Experts of a small language model: 12 layers, 278M tokens.
Below are experts of layer 7 (counted from 0) of a mixture-of-experts language model. Rows are named router (the router's row for the expert) and show model dimensions 192-255. Each number is 128 + 32 x the weight over its row's rms, rounded and kept within 0 to 255. Numbers have three digits each.
After each expert's rows: a language model's description of what the expert responds to. This comes from a sample of Wikipedia text that the model never trained on.

# expert 24
router:133102108147202136249116136180131133110156110143087158114098143069081108112114157109124141172194135102158108129171125168081142118124113074136150111153099119140155125108122093152119097169151175
Description: Line-start dashes, pipes and field labels in infoboxes and tables, e.g. Location, Coordinates, Starring, Total, and their colons.

# expert 27
router:142129157119104090133143039113152150142177128153157099169163152180121204105159139213140092191107185158117142108091122149132152156108103125084139114177150183130133159195107080108168135125116162
Description: Decimal points, digits, minus signs, degree marks and pipes inside statistics tables and coordinates, e.g. 0.955, .325, −4.

# expert 16
router:108102129131113128123083182148127156110187159219154185135160181142094114202181085098136114155141131140116079159110117122168144167100112117107086134099062181150133083138142113162143092148091160
Description: Column headers and short labels in tables, such as Incumbent, Candidate, Votes, Party, Date, and country codes like ENG, ESP, ITA.

# expert 12
router:165115159118125159170103073142124130111130124118183101188094114161129129058133100107110111127075161117137150071146139163152135109098132119147155114183142168165150150089098054148175156059189068
Description: Digits and number words in running text, often before million, %, mm or minutes, e.g. 1.28 million, 21 ranks.

# expert 3
router:152118093149101073110165113121092132109132158138102114132127103140149192172181162111159156166136151053105097102149109122101105107140118113145135124163108101079100179149133202171116101092134135
Description: Linking verbs and articles after a subject in defining sentences, especially "is a", "was", "plays as a defender".

# expert 0
router:150180069137149133107111136109102125093096107079188133119128097122160121173172136178104168096118129128128162100178117110154124168150178072202112108093151145099133102109150101098159120200132119
Description: Given names and some surnames of people, often after a comma, dash or "by", e.g. John, James, Robert, Louis.

# expert 13
router:072114135194059174129157177113130117147114139143156085141165117182218113096071101162164163142146091125180173114104170135116110114110167146133119099121085147101128150074133191154124125080161102
Description: Spaces, numbers, colons and "born" in biographical parentheses, infobox fields and table stats, e.g. "(born 1998)", "Released: January", coordinates °N.

# expert 25
router:138108122086135114111117083118085117078126130090147179162098158169147142151143091083039124103098136163099129161094156071108160152150140064136123185119113099137200077162134134153165094147091139
Description: Common and title nouns after the or a, naming entities like family, film, company, album, Department, Society, often before "of".

# expert 30
router:114101175179127054087120193139120121108139177155145119099134106107099079147108146117170111155170063111117135196149052115151123175133178154133145083156072168132119152145080044115124133161076157
Description: Opening parentheses and brackets before years or notes, e.g. (1973), (pen.), (write-in), plus prefixes like un-, non-, sub-.

# expert 8
router:163146054081097182119140100126120117153129144122120174143161150134148150140133095209137133096177082102116206121124155095128119166178181149147134128115097147092132152086140138130161157162132133
Description: Middle and final pieces of transliterated names and Latin taxon names in article openings and cast lists, such as abad, ola, aw.

# expert 28
router:157140136165139139172150161156159122148126108106037131129107166085064129111159165079159126158111173158152159112114094102212098140142086103127121117143135138164043145124078135131088064119125091
Description: Verbs and past participles after subjects or auxiliaries in narrative prose, e.g. used, served, took, withdrew, lasted, plus particles up and out.

# expert 14
router:127104184120157098142135108158110113126121177158153114130184181113120117137116112165108119146151099099139154127141144156135153126133182125160089176138189104114125057090091113101132184077191114
Description: Number and ordinal words after the, a or his in sports and competition text, such as first, second, one, two.

# expert 19
router:105079157125077142121085079131106101120155142118098115171112108164113129103149155129096084096089110142135157179107082143135123179110239162107080108161136142075159129168102166102136161121062110
Description: Abstract nouns after articles or possessives and -ion endings, often in set phrases: "in addition", "unanimous decision", "in order", "due to", "However".

# expert 10
router:103187133113136146054120116122087163135136163136144090122160162144188150115088141089194083146096144187121169115119099098094104139013089086115081151151141102146191134089151129165200141138081091
Description: Byte pieces of Japanese, Chinese, Thai, Hebrew, Cyrillic and Arabic text, usually inside tables or parentheses, plus closing parentheses after such text.

# expert 11
router:091113103135210152109120105102109186153165098193143166166173096142122132141123117141142152105099162128107167135133167129109203134134130176136144110116150108140157142192126107124133124204054149
Description: Century prefixes of years like 199, 201, 202, plus spaces and dashes before numbers in tables, dates and score lists.

# expert 4
router:111161111178066064099119110116164125076113086167066119123169196070169185115123077126126063106168159085091120109146123099146110135129104075104195097133158140148081094159149136177080096130119152
Description: Pipe characters dividing cells in markdown tables of results, rosters and lists, plus semicolon-ended entity tokens such as –; and };.

# expert 22
router:161099112121121180131111162098079142147149129047109131164147090181169134126167132143143117159171075125150139128114147198124105136094171196120142152107096115097132133145149162169119081140135118
Description: Final pieces of surnames, taxon epithets and team or venue names in lists and infoboxes, e.g. Boc-elli, aust-ini, Stadium, Racing, °W, Jr.

# expert 1
router:161114099112109082062165106133168162120125103122099119088103086150128208126118124184127213104159118116078080132116090130137134089148122141137153120106118123191082133092143166146088116162181134
Description: Commas, and, relative pronouns (that, which, who) and subject pronouns starting new clauses in prose, such as "plants that obtain", ", but he".

# expert 26
router:155116102138103124097128140124135123179154055136173117149085119162149088092073122155142208156098101117149141159133162181129127058154090144110154131122127147096101158105120161059098177116091087
Description: Prepositions, month names and spaces that lead into a date or year, such as in, until, during, November, early.

# expert 18
router:160166159085140094095165126083126142146124096160161147095112131163141128104129133085096166063145138118086126110074167165095092089097135152174108103100136127117116119090118112158153108085114135
Description: Country, state and city names ending place phrases, e.g. Gujarat, India, as well as final digits of years and commas after them.

# expert 15
router:092086126096171132091079171175155119171099164161111095088126136117144174149071129081143050115133148180110183079076112094189151205134132135136120090146110125135149122172085186177124187089073074
Description: Capitalized name starts or name parts of institutions, places and transport, e.g. Bus, Stock Exchange, railway, Har-, Kar-.

# expert 21
router:106112150144140124197083167141136137108088151108080092111150188121067104165108117081107099087093121175151110197085102150127150171168096186114120153121099145126117123131154156089139171116156129
Description: Word-initial or middle stems of longer common words before suffixes, e.g. re-, inter-, transc-, continu-, estim-.

# expert 6
router:168157161126122178130145140181135193192145088149103113163135055110128113151139119083140131139104117144185102086171172110087143130083082076086177103161134187114106169183155122173098113125157159
Description: Full stops ending sentences before a new capitalized sentence, plus opening quotes, list dashes, colons, equals signs and table pipes.

# expert 9
router:156122130184125149182126175146125086079179154051125131104158131144214108153110084136129096156150168100049143070156080112079123211127179116130108116137138120089185095181169072106122151131114114
Description: Capital-letter pieces of acronyms and call signs, e.g. KNTV, CPI, DMARD, plus mid-word fragments like the y in epiphyseal.

# expert 23
router:061119140117145168095176130093109115151074154161189147147101163122098151144114144098133129078083090166168108174157092114097142086115108142109175112100160106095083169133113156125102173132098105
Description: Particles and pieces of Spanish, French, Portuguese and other European place and personal names, such as de, San, El, accented letters.

# expert 7
router:099081091166117163145109173152138132094136092145114138168091096102078097083111093189136164132146156083091148124131124098157137173131129127078102118092177106162099179131139076096142102145108110
Description: Prepositions such as of, for, to, on, at following a noun or verb in narrative prose, e.g. "loss to the", "remake of", "download for".

# expert 29
router:140123098080114070154136068148115141189186125123128164114115156162157070136077172115132130092145146127151115185107149110181129122152115088139060175163102163141157114076102135155077140115100199
Description: Definite articles and possessive determiners starting a noun phrase after a preposition or sentence break, such as the, The, his, its.

# expert 2
router:102106118132097103125145142178159073125107220134084111049150102149125095095126136131192093158090156148114114128084102132134153175133110119058126180128098126140183138110153124106106153148090096
Description: Plural nouns for counted groups in census and statistics text, such as households, males, children, votes, plus following commas and age numbers.